Weights of a small mixture-of-experts language model, trained from scratch on English Wikipedia.
Size: 11 layers, 26M parameters.
Experts: 16 experts in each of 5 layers, 128 SwiGLU neurons an expert, a sigmoid router.
Training: a variant of Muon for the experts, 9861 steps.
Below are experts of layer 5 (counted from 0) of a mixture-of-experts language model. Rows are named router (the router's row for the expert), gate (a neuron's input weights, with its number), up (a neuron's input weights, with its number) and show model dimensions 0-255. Each number is 128 + 24 x the weight over its row's rms, rounded and kept within 0 to 255. Numbers have three digits each.
Before each expert's rows: a language model's description of what the expert responds to. This comes from a sample of Wikipedia text that the model never trained on.

# expert 2
Table separators and punctuation. Pipe separators in wiki tables, mostly after numbers or names, plus semicolons, dashes and closing parentheses in infobox fields.
router:144104193129135107142050131130130165098126094115176114116110083194088163130082109114139167124139123085162127123139122122123166116134139121084102156132134105182137133131102159132116136141146109105147133138125139133140140158120139152123145198143121109097175161124132122140120105166117113132123118139121095104148164156142122126140117142114106124157091134146155114091139147124147111111127132121110123146114111111128159147145144128112113100128137179098115092082175121127116143143097177120097146096136071145121141127153136109106144126152094104118081136115110084086126145150133160126107150108143133097114139152113064133097140105128192150120154082109135124140145149139152125109132144088114108140118109112086109097126161126117116106175109156161076135147126124141134143151123133
gate0:073134110135132128070077116111155120152135147137121134091101115104111080130111124189131146085110110166149133155142146154119177168115093095133132168100107137105153155141111081125138149164150123133153113121108121130129091139144167163159173083140130132080109177108115094141130114146159167110159131141149133098086133092128104123126163102113136187097136130138170093133122131133086126101103129156120112137098129124117168146102148099088140145156111156127106134137131122118151160156146146121104126139085155109143154135077133100153123146112119104114123093106093133134129152173134136167138124129142111127126123121104136138154127153126094145128089128098142116092101103122142115159167188160134133152123154126128117176135138135107122111155108094116067114093106135128132141097140153
up0:160113120106126152140102172124149137085078129149099111162098126071146126161128111115122099118126110106113075166118143140107068089157123147137092099125169125153163102121112172148111129137146125088160156142164136128169194113129114133156113146104128112150104128120114126104105151125130127122100126116132143111135141142159166161132113168126110088125138119118097118109110127114134104136112123184122142149153141170093087144086111173145133138105112128114142099134159140136072118101137130148104143142122129167100117123123178131103124088134143151133148156099126168131143127106148118126115153108161103115159148096147130163100083115070149108156129137099117148132128142125119143123120106152118119081122133143170081137121105147139129104081167138077146177131152142155100115173112112

# expert 12
Biographical verbs. Auxiliaries and past-tense verbs in narrative biography and sports prose, such as was, had, played, coached, plus endings ed, ly.
router:144137120105167109152129164115153153083086172084136124137148091180082108147088087077160117126150149092109130137126114117100112143140130146101111165098147126145151127126132102119093149104167100126107120107104160148124163151104134103127138124141147110148112149091121111121147122158125107115123112160140161141151170176140110099105163132146130139159100149177143100100123111135148143075114126131140107150114125100155186149099128123140106078123100112125162145103148127101132182130130128052128099127118112161130122111169121093144142133118114104130108157148095086131128198131158139131120168134126141078083108119136107082147076124146132101117149099104141134142138115148171130145149151131103139120139114124108118128151158130112098119153132182130121142122103149108155125111121112
gate0:122132152127141129124133128121165074172097129119128129112142092122153138129159092097138146114076161108100184138150113167140132129127133130126115143155140118144169143109139123127089124126143132117091130145143101156102147116134123113130123124118111124102146117134107149113113135124090081147103126160123156085120153129111132065184120100112112132123133136132166119136116167128186091070111111081136132159134122090082129094115126099124139146184151134176110094121106115103149128071090123114115157075111122121166094100140144130120135102111163162117121103103169130125161169120158185138167135135175109160121113110129114155169124130085120138156118133149142129140107170128136164126137120113146094175082071154138154132122124105135138128142143097120139169125132123134146123087121136
up0:110145102109146106153093095095156101091103083120145140122157165125129162188148159162115118100133161106136130124117111130157134157101148111133173110115119154117120126136149123101088115148143157103090159088120147127105140159124100142154132104128136122109118094138115148121104158099076171134153124110076137127156119115108072143162116140107118123096129098153114132106154144173113157130126130149106130155126150136172116108121103088078117127124152148136142125104100104206131134159127107144123133115095104137109133127117139151118151108091183195170132152142107132139143112094086127126149140138128112140112186127109117128108096117144140155114113150130139146164117163082164101118157131088135133144164139118134111153126130119094143128127132159092111138062142145095110121159157094

# expert 9
Later digits in numbers. Digits inside years, coordinates, percentages, dates and identifiers, usually after an earlier digit, as in 1945, 2018, 45°04′.
router:100113134130141078182108150131145113119089109092160127122079123164121144152102093109136145141162121120116133157134138129112156135112136130145108135086133103159159173125126140072136137150151134110131129156103168119126112158133115106120135145140111108140131174081134093161113119121132136133144147130106116106151152164169073136139150133127136158140102153139141102114132135111140119131117127193138132147100126102141202129118130128115135154096100070071144123089170142119117159148128113098077108156118112108157128100159128143114099137115101100136108176119112097175133119149113135098113139112129104118102107174144100086098152125137195173142128098131137158150131165111134134141142164107132122123106070153095121098127167142106123149104151159124101146125079126143161138124112132
gate0:114133157134109072149113113122111141182146144176164126115087169116122119126098119074097154093108127131170137122162140123150130085140146145110165138125188154127151128154111125152161131153164098149097101141102135124115102128083149128111128102128113125129124117141121165154147169110109162115143112166143128105134116100163117135097101108129079108131161152124125115165146114094096077117124115157123103108164127145166089154136140115168150124107115156134077140164135114146128146126124174121120158094108147128129131120109149150143141116110092111128189120140103130074134111158113124111102131106145093151172080118132164124104176145113084123100150083143136128127131098108095098144182137143140119119099116136124130144142103155158112130141138130107164164124148069113115119115142162
up0:141125127111155159091129149123134130126116185106110129143134139130138116147115132137145151148158151165135137130098123152144155165161128148167148114151138127097110152081108082156137120104146123107084120080118140162113114151112118107072148107121106146135111097136094151103108123125120146157138149128132089151129164142089140123110121094158149123108139129099075143091147087112104106096163140131159132140107140109107134161115128104099142119152086124153187161074149149158134106123118132176077100124178122184161082162113136118121113110137136128144078116154151105140109127113100073119111095124157117124101128091150138098134117130123134090154142110152094150155161114167139161126119115105149088179093136136146115121166102113148128134143186124148135123122144148128124135117128185

# expert 5
Digits, punctuation, Romance particles. Leading digits, decimal points and commas inside numbers in tables and election results, plus short particles like de, la, el, es, sur.
router:138095183121173070187117156139106119090131132096159130149090115145174117161112110108190130141122136119115142122128139091117148116150141155103103171094139096124119130108091138137128124118122115131130138147137105144105102153125132148180151195118141102139149172095154102134124126145135126091141128112099131105114140148196147096099108126116080140136069146152132130079122119100133106125116134130143107122121110091114120165110128119105132116101106073125150125125180114095141144128136104094100138153100108137102130127148124164087138137139137095123108177130132133144148121085153142111127160144147115146116099165117121131105146118173169120101167151106108113124130169160103170113123164145151130131143118154075140129140149183142107140091130174139106141109096150130123139145124123
gate0:171126148122102141151136121120178139112180114105152137127118164160141140112113134143139141091098145177128113131121162111085147112118092179134130189165132102127116111134145109152089176170125137145116139112137114174101104084129137118138151134149099121115135144093117098085134081127153154149132101104126082096150160096209143090118121118121111164137114133132148141153088128104129138152138096151141116104105091115077156137107135094129115104109125108134111114119073087129112148101189126102175140102112140115137152143163146173081108135149149083115119147121132132113132164084122131088118118140126125151130166158116118135147161164120123138120141119096116129115118159135144148115050115131117114151124142169137144137113156126109098128141088127130115125097143123158134146109127118
up0:125152139135137140098154120109088120125127141129129133122103093120116189133116181124142091112132113134106104093190161100128122118141152164164148116137124138112150086137100136168155142116140126083122134124130123118115143118126125104124125127116131136151136142089166193134072141134121088145180152147156072157094136139107101100124151144117104134139123154129158092158121113117131116138137172126124194086087092105174148103159123115121118121138103132100110144119132134130128161094129138088090095115120145128113131150132137123121146170139106128150124093103170083129081106172157136172094131159125128126121167122131123147109135130079175111101113150115170166149089168088110102126112120158136120114115106109117110114164143148112122162150132173130143120108078102121164110117104138

# expert 6
Line breaks and headings. Line breaks, sentence-final periods, table row pipes and == heading marks, plus The at the start of a new line.
router:099121169127197120164097144099186095066133136110152102130092117115152136120108100127150120103134173110117101159125081136131141121100130111096111124101140113124144160101152166140104140121150104128134125132050168128120109116141120130170131155134158127114136173101124088146121110117112150101107128158134101123115120128158107112093102105098089143138109156164152121144117145124115126159120108128127108110120122111155210146128151130117151135113138125112146107110123090110126149119127132084119140113090076176136114103178137125164143147128122138139123168140098184110137153128119150109170159111128137131147134122146131114130090093111177147103131129126146163143136097091131144093137148146142157125132111101125155183147122140126096136073147179129085121135097119136159155144100116
gate0:118138088163099120092139118123125098103098136111151146138091103111177106095135148133138112127102115051147117125140163134125159124125119149077123188121120103126120121109146109132129134110111102135173136129178092170132095168138088117146111094091161125099124130157200149157161112190147166132149159137116078127081114140133128143137129101134114089133113106122142120083143146172147121169136115099104143162123125152148147160105135132140155154101139100150101109088186133127094139144153092126114115145128151126128098141102160153103133120140112135116141152120125146097134107135106134122120153098126147105121129155115127076097156176143112122172114148118138134138147106125105096072165134099153138116151105135131128134145160117130138136103094129109159130135089119121155136135168081
up0:130109147088103094201133099152122105137132087148134123126093105115125149165150099177133076121165131099119148102101120127147106054149142098120140094129142137147164089161141131064156124140157143079118106101111146102108123119117136144092112163129121130128113126142116109123100184142098090114130129140155145184097116129142155069096096167108137170120138156101119128133155137131147110110122102112141125113146177071129133101137112119122137125149121116106167136120082103147153127141114111136132125156111134149158131096156112148133143186195120147179126094128151101152170132124121107118166111119155135148111122160132129120130089130123150124115149130110142130117138152136139139130103138147094153128146092127141112101157119127138080108137136101090102152127137133111126106127131189

# expert 7
Articles and prepositions. Function words, mostly the, of, in, a, his, its, introducing noun phrases in prose; also In opening a section's first sentence.
router:145111152119160050150103150133121141085098138079180098155096121168125087148112134101142118107182132118145112137124086124112138149125160099148128139107130127126135146080118147125126111106141101130164161152117145138109066120140130121111116152137141135120143178105104112144131109129134117122118118160111135139131109078114091115134093126128102171142099184163099136119098112111164109134120088140160079152076129146158184153137141131108124117129126132132134130087138116158177140090135095106099112116107105149149178120197116113114118118150165148153075177140076108156148160109155137138129171135132141121138104160161134100090140116130126145110141107137169128136170160116134127099124146131127150139143150147109133121114147126120091101121118120142136144138112103140131141163112166
gate0:137122168154149116126110159136127123145120134115137128062108136127102150121126168103113100134119140163156091134136122130141100111149107154126163171077152104158136199117176150150146110146176118154110102151093100147123128118142112053137147126114147147129137133147144148122126141152101086155114099087119112100132130138094112123121146088143126115158128115132151083121169161145155101158104096085155121133154167132124176132088179093108144140116123145129094106107155128107136135152106093073132165119078141128179136125194118168138138104121095144162131142129115081143118113106146147137103148130103115128157150154144132105161103146077113136109100142141144126082154131134112117111141130124107133126144105156116104145117119167134109114091121115102144120103100126106153085109112120
up0:166125115137141152109125141132114157153187089145149101126139126124112086103152108096136102131091112127105124157143164194103136140113134105142113125126106155106138121137128123162112134154106136105127146104142100121136154133153107151167153170143101139157099101109115116142135119134133132154135124094150096118170088150141178181152147084159125118077142129127172149159104089184156124091151151123142092110174108123094124128115176121102130108121115123097163080123123142147098158092126126130144098117111121138159143125109137109141061119109116152132100142094125141100104119118153120115070138092128121120105164114144078098124174155132119142124139162111136140130117161187123147110151120094087148138114094128128132096140128149139157106091101149173133111131142149128107128133183150

# expert 0
Institutional and topical nouns. Common and proper nouns naming institutions, places or activities after articles, such as film, League, School, state, station, government.
router:117101127103134110136115125105149138104133137105166089148109099126125130137097119114156128118122133134145116171132124132101158156116138132129111150083142088116143126104158138139117118122127084121153116160071157160124112167153094123126119152095172139122133139122111106135161100150140095151098131137136161119107152155133073135133132142152135149129063172163111109099139142110153141122160120148109094121080071122171126115152162112104096101138108128098155090095116124112151185146126127060099131113160101113107148108161153126126163079125141117136069174120117103138164142128097129112150160102144133104117105150135101107115117094147169138114145149126135144142146095125164125100141128139088153146141111126114131156129169156153104126155146171205104161137108136146119175149120120
gate0:115144161128083136138151119125121114137120125118147134078158090141106140104128126180140125120117121134136128118128149122135119130116147092134088120110124164136155112146152152132060099162058101157097151130150104160189129090130149174177108148166147097071114114121140143130128135111159097174139124120126124138114121113112083104129163129150094127167123111133135139104074136167143112139134082100113134142135159139112139128152131113144094142126131118084114138106091135120134127106142111126127144101152165094148071060154127154156143162124133131095096131109122126133143151136139136142135162087148127125130138133136106147157126100104089167107144149179152106179148135133069107127147127174113100122137126114147144075141093132114114151139135159124115155114146141101156163165146093
up0:146127111121133108135105091131100101134108095134162128184110172125145132088117150137154132138145105194139154154187107131129146093125111128133151165101122096144150143131100115104150116122126127136153116093127134134133147127140153099149144145113142115086128164096095163126136107133159111086120143184116123113127120144118146096103148142085117127152154122116128137092191130102136107139129133108130149094141118136122093120104091134120142140122152162181148085066142147108131079096124161100117111128150124112081134153151113118128091128132130165108110151150126111117131155147150091112115125131112143112121086159104181153116105167104134074148133099133155113084136148121139136143148161103135123093123080101168133148125163118166146115143182156087148144133101144114101099188130106

# expert 3
Capitalized name starts. Opening pieces of capitalized names and words, often in tables or after a quote or colon, such as St, Sa, Co, Mur in Murnau.
router:082127150136126059124114165086117142102135104153168116133133119136092123129109105167149096148163139091099125155136115127118177113141144128102101163125126094150108164107102140130150140126134131117147144142115177196125116143133079094124104110125141081142144140106131074150125128119101113138148105172161112099138144184212103134102141128114114134122129179134118135131145135166147102089134135152103121087138122112133153113145133122095129098116140134134147161120150101102120156094130138074080114084118106119119108103142120123091161100116099123124140158117111138142154110135181139113161131133114141101094110158127100114121143133150187127094148147111140144162140166119118110143159120138159109126117119100091141131132135158104099123133166158165111143109111157116147114153077110
gate0:070076102134172173120151142145055132124124124112136122140145132104152097128137115119157128131160131110131135096136148129096148146169085107110125159152097120129086153144169160141143077084131197122126135130121137147086120091108170146124090135133157145120143130112124114134100151078117123131120138083118144128139150139174106151142130047145112117131150119123114129151108165150153127150120147136095157108105112183127146113153096112113128152123128137129131129118123154106170157129091100113103174094155101123136121150097147138076094116159145141107079122122113117159109134129107174126104121127114127126158124131153152101096164152112119106126163138182133124097157148119115151129111136157147117135116126149089140131138115165110147140149090097152104103138136125121090182104119129
up0:137166143119073169083168132128126123137145118111132141098083149131126148117139139115138134104162102157153131128058083101158136127130150171152175126092132124108146134166150126082117088178133138160168128156075153121182133116076161152123102142172130142110105096129163126106118112134141105080164159099138124120090105139158143155165142120128119164126103137065146118150111146114111121111130131139124123137111082151094138138121113124120084126127154152143101126170147150145117075116107141152152111127092157146121116094133112123118117153140137154118085130123138174087091138117157129104176093111161105120147130138091134110155125088169146111192142110120141133112133111118133116109130103141122144152154152086112103099120152160098106108115118128158145122134124105132133118128134130

# expert 8
Spaces and word prefixes. Standalone space tokens between words or empty table cells, and word-initial prefix pieces such as re, con, un, dis, pre.
router:124122169154141096156117143088152153081128116103155123120123107159144113129106141131137127140108093086147134143109086159112124172138155134138113130108139109130094136100160160145102129106155088079158105112091144115157099139137137090144119161109105110169153137113123124125104137159125131114133109109129131121119090160166078137107144134121107150121091163140157121128132111155114145094135105110172117139131135114135146123140105108093104125107096141104098137107150138096174158134114123098095109099131136106136134135202149166109094113152144115120133190160099103112140150160122111090100143153125148107091122124130182107112118137150217160080140125140138132150166133130160143132150141152119146121141100145082143125155157170099112058117130142136097128127119103119143144169112098
gate0:125122129105116142110125102093147142100152108082122080119139109129132138124155116161130133110157127171127076133100111137165174124099119128105126165113148147129161076160117159132108142170085158116165133094134150135104156157096164159101122077093138128154171119089118107163127166124147117137136106090131162099111140144148150102110159157124124137123136131131138121125083138106169156107108071101099120148129117070148122160082134157149129137122120126136129172153128135142127143131152138106105127146130121100151077141117141094169140144166148124156116163123106153118181159116102118145114127109084146123160144152145140091099088111090151121152132127121106096140134149130119166117096098065115135132175124115113162126148114115160110110109127150098125104103140098136134191109114129
up0:117108102153151175116119093101088116111100141122167138142105094146148170064090143160127161127083123087150132143144151172140139130129120136173124115096143133154132137176122151087144127109144155096125121150106134139135137143136124093147095079116150119113143141128115129109128133137129114125145113156165081182157095097111110111126153119167126082113152084133127117117165148132124149138138104122130147127139129144111094138127137124069157166105175138126106138119097132119154111149139134115116132117121139152117173056114148154149160120107119116115134158157126073145096110111151153115131115130141163111129139140076143154127150113138100111127145083119151123115123067135106130122098153140099159125184126115114113163090110141182092179112147115119086138176129156118153124135104146

# expert 14
Foreign name fragments. Short letter pieces inside foreign or uncommon personal and place names, like Kenojuak, Kanchela, Allegheny, plus raw byte pieces of non-Latin script.
router:112126130112153112149119149136121160105126117102163148096075092141156136115108144107153153108122144125126138178141117111114145132125146093103135130071130067141140118130105135082085093108155114109169094121099150156094121145112156158156126130118102098118192171125144073120113123124060129138124113133125127186188149113165072133148154086141102128094114143120154087122129126104126118096145117127127098140121159117121168122119110101143100130137139125131132132115157081121105179166162157129091142140149114134157096087139121135119128130093168111159124143118114129137169177166156137115116165117087089123154094126114106116139129108091151145097128102151144140138112118121107120119128157097103122161187119128098167127140164134143097139149117163142142123143130132154134130141136133
gate0:116133092134151102131130114106105156120151151127132131122137152087170153131103142103108121134114142106112088133145143139124140125152127125116107124103102103175138107151137130122146142119121138155176138140167121131116119143088102143147105140165116139129178143112175146108152129148141117113153089176109166108137160165169138198161172104087121094078116109105110154113087094109158116125160102142143112111135148091109133154092068138114143118094111148087146147182108124140140140133108124135110124085135153139139093110159114122102163148140144071129173165109145116106110154111101139113138135124184135136137145137144164142134137094101154113082147134131116108091141110129116098164122116112116083108129103170130127173107146097153110140111136146087128102143137176098120075106116154
up0:126127142107151170136147087120103119147138102128141116129137132130174078112105123137119101180153096109119116155119110127130159121115114148198097109084120168114097135150101137163105126145140169167206136103130117143124166116166139094102114134089185149117150167132129118110102118130121173148142143127115154116101090141145128157179107125160162122110103139104133127146156157124123118127138141133156102114089119192148151117150150152094142096154126158121171118125100074145139140124122140081116149154164105138143093105129149137179153150108101103140132168141096122157179138135142112109109157073114144119120105108111102117126117141094110112138120083131127111101118110138130100126141098131118133081131130114106151144132133111098137135185147134109085132088115156133114147105120134

# expert 13
Scattered word pieces. Mixed word fragments and full nouns in names, lists and taxonomy, such as Siege, horse, railway, Davis, cu in Persecution, Thai letters.
router:126111197169103112149124117134130128084152157082204125113109096143126096146106139094150137108127152114145122166120086108118155121117137122103100153098145088139131144104121127129115125112149088111141112165083143144118111126120147135142133136122155117119133162126135097140136123161103160132134138158142111116133123156156089152081113139131098170124105158175138097144097113132157097100142131109161102145137133083136160147130107147085116104121128121108156111075163159108114180125147134093090136112125094129103120095178160129101139127158104123139123166150085117134185157161118113104113139145140129098112103106138119104118147113123164134080122111110133145179121131138144141132185172100124112140140125133101117168136176153130087116129131175132093126108088094115119166144115132
gate0:123149097134139092128160150119136159079149121131164107125144114150133132141113131121143107088132110101160130115123097147126131115158157117176132155156118095134150158158141144108129123132128203128121127136107167104140159119143140136119139083163120153105122136132093078153104174073132153131164125139146092114152128122174097149114108115142147134153102149117142150117115133158163150147139138117099158138125128088126063106122152104110130117102111149135115143154125113107092155103107099115115088108160134126157123105165122142146155149067108140118140107157116158091138153162101134148167105151119099087140118082111119116137115122128147134084125139143128113167131125087178133096133132149119088119128130117130075079115101101134111153108141174116096136158139149174090069177107127
up0:171103118123142115146099103139160101113128122120157128098098173169144124129115143104100120135128121134139164124121122163123144102150100138102118103111158105106127080116129098129100160139137095121113106157099144129070109157153152169142134124157097109120114161080115142120168075175116146089076146105163139136102130108125097112124159095156105121119105117138116122142126150145136112140085150113174099167098143160122117103096138111099093091144131130128199128124145126146118156145143123140106131112128140145135106113182141128077126108161076099119120149135132141150168129131157125099109143119183094162145103146151083145158074115139151146147152112147144139115168158171138101144173158125148153109121107150147127107088138122128128128115078117133159101110131106119107136086153123

# expert 1
Mid-word suffix pieces. Word-final and mid-word pieces completing longer words and names, such as ed, ing, ated, able, el in evangelist, d in keypads.
router:129087122107133130146137119113147120114132194103160120113121112173123085103146163109153132118118147118134105105142148077097147163130108114125093132062169096154123177121150156087126134125143101110159130149114140089168124164113144109099118176131113121174108166118122128105152104142138126156121127144121133092142181125162104117134170119084107123136107191174136099163121119137114134135147114143113112104078069135136172149117125129107106087114152124124147100116144119102124135135112108127089146113125105111132123057170105091126137115181132125124099172126097118109121148168071117150149111128125115116096130127112110102116136127136175144125118090145136137120150103130140140144153150131079116158107156117081117149128173128156102121125157159126107125156127102159120134135111135
gate0:112153136142146129098122078141119086122124110103134125118125163115144140156079134134137142134104132143148150135095185169159156130157104114112122158116151125101136168080121103175127147098105121148171128164126105071141100121118144144122157103148137155130102116125115097113162099102126132160109105146114140083152158126125121129143117141105095076082151161123122083111118157117122106116101105105136112095092082113120155183187068096111155160105140082137129159129135146112133120127105141145095159116089160116129139116115111110116154156138143119136125149096166113131140094148179120182113151110138155132112158136144117109118132138138168104095135125088132124187137151114133160129090130134153162142123134107158150124168129159085119139119115153162115113116112161147103135090131098
up0:111103115138139081140134099142117126124152142086151144135123100125081144139152155095103145077155165163146129142115121145159124097121167146092123136118128111185102148112129113109149180125175122116132134152118094176147170126144144131142080097137157152123133101111130122176143151157101151117142156132138133113120151161125134133150144137150132167158146099134131121131130137102141136107108128096110146101096159132111074130181128103122096099064116122147124149113154142122115149102094151096126107133112152127112128157157138118122134148155129122122132094168152115133093094088148162100138119127139103145149141083058108104119082132132117119162123099112122124161141129113156077158154090160109161136162086082132093129087135177127090144124137112144092124143112158086156115133127145

# expert 11
Plural and name endings. Final pieces ending nouns and place names before a comma or pipe, chiefly plural s, plus States, York, England, people.
router:130118131124169132168144113136105121111122157115181122146095094135126146156132127069157163122136156084142127155146116119072117163109126122137121150078139124121150134137153137130101111108166081084139068120080159124149089153132143140127127169120171102146138151088118083155154131141143102096092148125110137161125125119140107140125147101125118120109095118115139098085122141131148136106155108149166098128126110120117143151122125143115101097097142120096169112132151109093114175140162107126117118143081124144131136107135144112092162098146116089134119154150122104105141149138097165106126154147142118090131130138163072082122122107131162138131120110094109135150116127139189150092145185086143145137125097138130128135124148118116110101170137193167093130108109124108170152154116101
gate0:101143136125203126155129129148102120129167124121129115122075170119135131142141151102128173164149105119197110141104118121078166123106140142119127121151126137102160137127127154122123129096158127068133091148072162123125107089126123118129145110126126184148105144141103123152107134114118105112141097133117086116098089157113121104096131107143121146133109107116124163134157133117115130133133147155108160135118118170092113108168128132116173121120132174135140130133169132119149178173121151148144120149162129132109080091124139135152151099144154151113142104177124131098146100080109129107158101151110137132176208130102118104138134130100127089043132139134114115127159142147121087136067112164119110103103132143117129133094107123154101114112141131141127127129142141150144129137129158
up0:129139106108152128080132142102168113118140102151120124097112155169163151101121094086143113116124123123170118100099145139090128145145146166080117094153097141153139120105092141139120099112093109104131142137096138117161111108122151170150184075150124168125107114117133099121135134180142123105098126106088155158130171106105152137097148137114124189097146130104117121152210125146125125108116131169162139104137139133120138116109127099146130156149111155108152152129155120122152113073119139124130087149133110144172151116101121132128141119139123129126088117180102131107141146189098144122127105130185084136119101151148129094154155178145133135117119131145093113112122155122168125132108121110129135145122135099092141122122110136131127114135113116069168108143160177099122187118137133

# expert 15
Structural punctuation. Hyphens, dashes, opening parentheses, colons, pipes, equals signs and line breaks in lists, tables, infoboxes and compound words like In-flight.
router:089119164133137116159109157145129131102108118137192128129106095139155130134095139109123158104154135116117097167140137102103162133121104143095126149091163146125180114115140133116100100086145061086138145186099151162144107141152120140134098132128159130144158135127139124128121157154108155090092100139125110120160174176169134126126114122125126141120088150135138116140085146177149153139096148143158147085130090159093164092124104148107095107131121129151146142090125130089092113104124107067107120112150082138114104119181176119137135136149117127140117154135087105166166155120124137121083131096156136130090120103112114132128130134114142153139105128111154144141118073155138098103157107153123114120098100159139121107159125161143128097129148152130124102155110139141136111184107115
gate0:097169138151087167112176076165136106128157099157119170102149152115130161116096108134098133118149125112082106157069092154162166134158141107109144131147107115136128121116085120158159122133149126105117078112110099103124140136144126143110125167169104149115121114130129180103098174101096144106141184114106153070131104112119131143161138076135085116121132152173122107113134140115112125100167114130140108154100122163150142107146140086097119152120117132129092140095186094134130145134123144127136140166132095106139138138090121166178122125128122143128112121099114122124159160139146109167102097144087127118135126098171173098147135124147143119140122111153110106086145109110102137136158108127178144112101160114135102145136122133091152134138151110118151149127124090116162113105139146
up0:162120157135101170103175136110176149129099155130103146110109138156086145146123126124145145126129148135135139158124120136139088098190143110160116165149135111117127144170146165093128112102122114130126105113100116122151098111143120153075091120117128125129119147117144081134115112145126151131149147170147125132116067126100132110151109178127144130064137112150127111109148167149112119142154070184101148091141104068083108110110132119119095102124134139126149133166106102120134124145103141157139133110141165164156128117106139085173147168147133114075104126170162150141135116143108155127140108161119108137109099105129105111148127110164136120126177131140135097106113111102154135105124146139147097133129142160149149127087085129061110127086124119115119150169145126177153128131109106

# expert 10
Conjunctions and function words. Commas, and, to, with, as and other connectives joining clauses or lists, plus word-internal s pieces in names like Nonstop.
router:086156142128132096185126154134098113101116175129157143118133103131136146121105123130104144100124143085109163156170121116132147136106126121110132129060126117131132163113083188128108154124140143152123111117095151132098122134108145140121145165145152101161114124110114119187136139154110134089099132127161144144166144142131115158096136118096139111152115132184109118125139122166147124097129102137099106119121119108113158143173131121094126127113146127103153105069144137143142170109132103113140134122106107166120083067192143109142119119125109075150138149144108107096140129131127119136085094167135100108091098115116146075095152097135144138121119127091144138129126136100152142138133166108138122138158131131107146115186124129120083096135128192151107173123116101162173151120093149
gate0:158107118150145168142111123118143144110127094180143147131137135072130119118148137151109111092135106148147126142115168122157115147138143124068114120177150143108152130126165119167153079130108103169159138153158137130166141139091134116141133169154141155103130166166105111139082148111146149128131101097119090140114162129117132105108152128118147131096122139152126102084169119128123090104141136159123108120129097077128138137131106129116098164123086121186163127155101111114152121153102132138107126143120131143083116127130119169135143157108166092079182146133117129141133114067169128108150088103108131168122171096096116134113176105131139101132147166136133126124169156100132104128106144151086151109124118102097152094134102151135159083138104093176109118140092100132132128130112128
up0:155091107150164128101119125108120142109177107130116114121127130117091165104117101175123137169148153112119140133091155168159122113132126115115130126142122134035157127106127132104120118135179173117157124088139180105103159107164129114118103138131140145179126144092142105081135125143140104129136130123167083133158084150137097129128104156124074167116147140101142127129120135144114131135138127107140119097194087156127117165138109131103119113166119176117110099118156081134127146162073123110091133136075146131098159152105153106121137119119125149127151177169123147129146162094126125108110143108114169173104187105112110163123153134132109138127155113146164142115151080127137101118150130103127118142118115165118126116148117131133122137130127150125122100081148097160140111130158117

# expert 4
Single capital letters. Lone capital letters or word-initial letter pieces starting acronyms, codes and names, often after an opening parenthesis or hyphen, like (IBRD), (ITV.
router:146153155130174084144092091107165126082099133109170113129093120120157103127127110114153123118120139126127084130139166139117129126142158132099110153095122116161170181110102130120138140097104097102143149155096147137121102116123103135163149137160157119153125151146130114147140150120124112092113179122107115078145115166172098134103124092133097155156103117169124114125132132098146135143156128166143102136144105081097159153169107157097091140131124109132162108070140111110150192142101161110140114142099077114125129136136163101096139126151134109099142125140103064133155150153125088092117137155165121098106117155149145140087125120152149135107106120166128131116137169113135142097162163088119084142118105156089108136115156129138124094128111164126091145127132099133153134120138118
gate0:134158101108112177109133093164135097128128081137152107118148102127120138102110126114130119131111134169101110099162095153131146137101165077134090161136085142114154098143106110107104109139076128158106156122153112115131138156144094153118099129110152093098122121118128063125115094116083135155100134109085130095167135144147118117145156128169163157160120155141128169130113140171095115165121121125116152103125092173145132143111118124091087135107149088125184122109095148133152152132151101128134131141124117145136117111135160116137133143151122175138171112124160104134127131124093108113110088130152141127087101105150121112104129094133130145134116132172130111117131100138125107165166140139116080177148113173181170118148141152133108129101100117142132119135105162140064174123111167
up0:109143107072132128109139109147058155111120129105106152142133125099123108140129108138134101120109142124147123168137152137109088119118149094151165120143122145118149139154117174130123127143113132133131089173124101130095148143152103087125155097171135152099168176084117110119140140110092171159094095146142122084116099129100102129155127124102146095132065093168132113138109159146115163141116164146148127140130114118159068124150167136146138138139104129177153140168148131122087116129123125109134163113121123101123132136143147145149134155160161130100143092109152121120196107130126162113121143161108102050102151134135102103124099132164146134119106129121146132096119161147115135087109165112158136150176107076139138152113105106151116149092130134145155158132114130150114140162121094